Experts of a small language model.
Experts: 192 experts in each of 4 layers, 48 ReGLU neurons an expert, a softmax router.
Below are experts of layer 4 (counted from 0) of a mixture-of-experts language model. Rows are named router (the router's row for the expert) and show model dimensions 0-31. Each number is 500 + 40 x the weight over its row's rms, rounded and kept within 0 to 999. Numbers have three digits each.
After each expert's rows: a language model's description of what the expert responds to. This comes from a sample of Wikipedia text that the model never trained on.

# expert 10
router:529507518450542407529501570439522478467491438479454525573451518523476562494535416469500487455532
What it handles: Coordinating conjunctions. Conjunctions joining nouns or clauses mid-sentence, mostly and, also or, &, but, than, often after a comma or name.

# expert 18
router:549560517493558455578521548475549429478501467461473538491448532520475498465485506496521465462494
What it handles: Non-Latin script bytes. Raw byte pieces of Thai, Tamil, Chinese, Japanese and Arabic text; occasionally odd Latin fragments like math in LaTeX or Stan in Istanbul.

# expert 34
router:540540568452550435550477578469569483485509436501440567525497485473438490491496435474501467442479
What it handles: Family relation words. Kinship and family nouns and possessives in biographies, such as his wife, his mother, married, daughter, died.

# expert 62
router:523529496481590461563445595444522445452484465467457562518475537511461512485511460449486502487497
What it handles: Capital P name starts. Word-initial capital letters starting names, especially P, S, T, as in Podcast, Pond, Pérez; also titles Mr, Mrs, Miss.

# expert 41
router:475560498463529445538491591447510465518484443490515534528430509538480546401450475429503499469527
What it handles: List commas and inclusion words. Commas in lists and words like including, such as, like, especially in census race breakdowns, e.g. 0.6% Asian, Native American.

# expert 5
router:510510571409535475604497504398525501457456452475494536531490539521468526486483509450432474491514
What it handles: Year digits and time words. Digits inside years in running prose, such as 197-0-s or 201-5 season, plus time and question words like when, where, century, because.

# expert 7
router:585496530405530472503458539457499441449509401489497510543449503552471480468520453515555502453559
What it handles: Section headings, table headers. Wiki section-heading markers and words inside headings or table header rows, e.g. ===Singles===, Votes, Candidate, Result.

# expert 50
router:559503520496603450588451503470545409505490489537479538494447535495473472455462432469503511450510
What it handles: Places in info fields. Country, state or region names filling info box fields or birth places, such as Peru, Israel, Kansas, Lorestan, also New, South.

# expert 0
router:518525530442545422569461530471525444433445502511464520496455537521451519486514459459474501474491
What it handles: Capitalized word-initial letters. Single capital letters starting a word inside proper names and titles, such as C in Serie C, D in Dingle, W in Wegner.

# expert 19
router:572538518490552494551455541454512464476512477443482586570432518547455515480453448436481454455524
What it handles: Name-internal pieces. First-name starts and inner pieces of personal names, especially foreign ones, e.g. Jim, Sus(an), Yosh-im-itsu, Nak-am-ura.

# expert 36
router:545535510464516431526454523469477429468443474456481558515447571526492512476524442531508473451496
What it handles: Word-initial prefixes, titles. Word-starting pieces such as ex, im, super, un and articles a, an, the, often at the start of titles or in French names.

# expert 32
router:595543505476556461538500486479500433423484451517479534508462534587484472462470456499470496477537
What it handles: Capitals inside acronyms. Single or paired capital letters inside acronyms, often in parentheses, such as O in OCC, C in COBIS, PSOE.

# expert 56
router:502498509469579439569485514437534439489473481544502536504452565556461488449499499496493510456521
What it handles: Places in prose. Names of US states, countries and cities ending a phrase in running text after in or of, e.g. Oklahoma, Wales, London.

# expert 8
router:519576504425529405552481533443576439476508458537476532574485528525488514495482470486469474451519
What it handles: Possessives and function words. Possessive determiners and function words like an, his, its, their, have, whose, mostly in running prose; also quote marks ending quotations.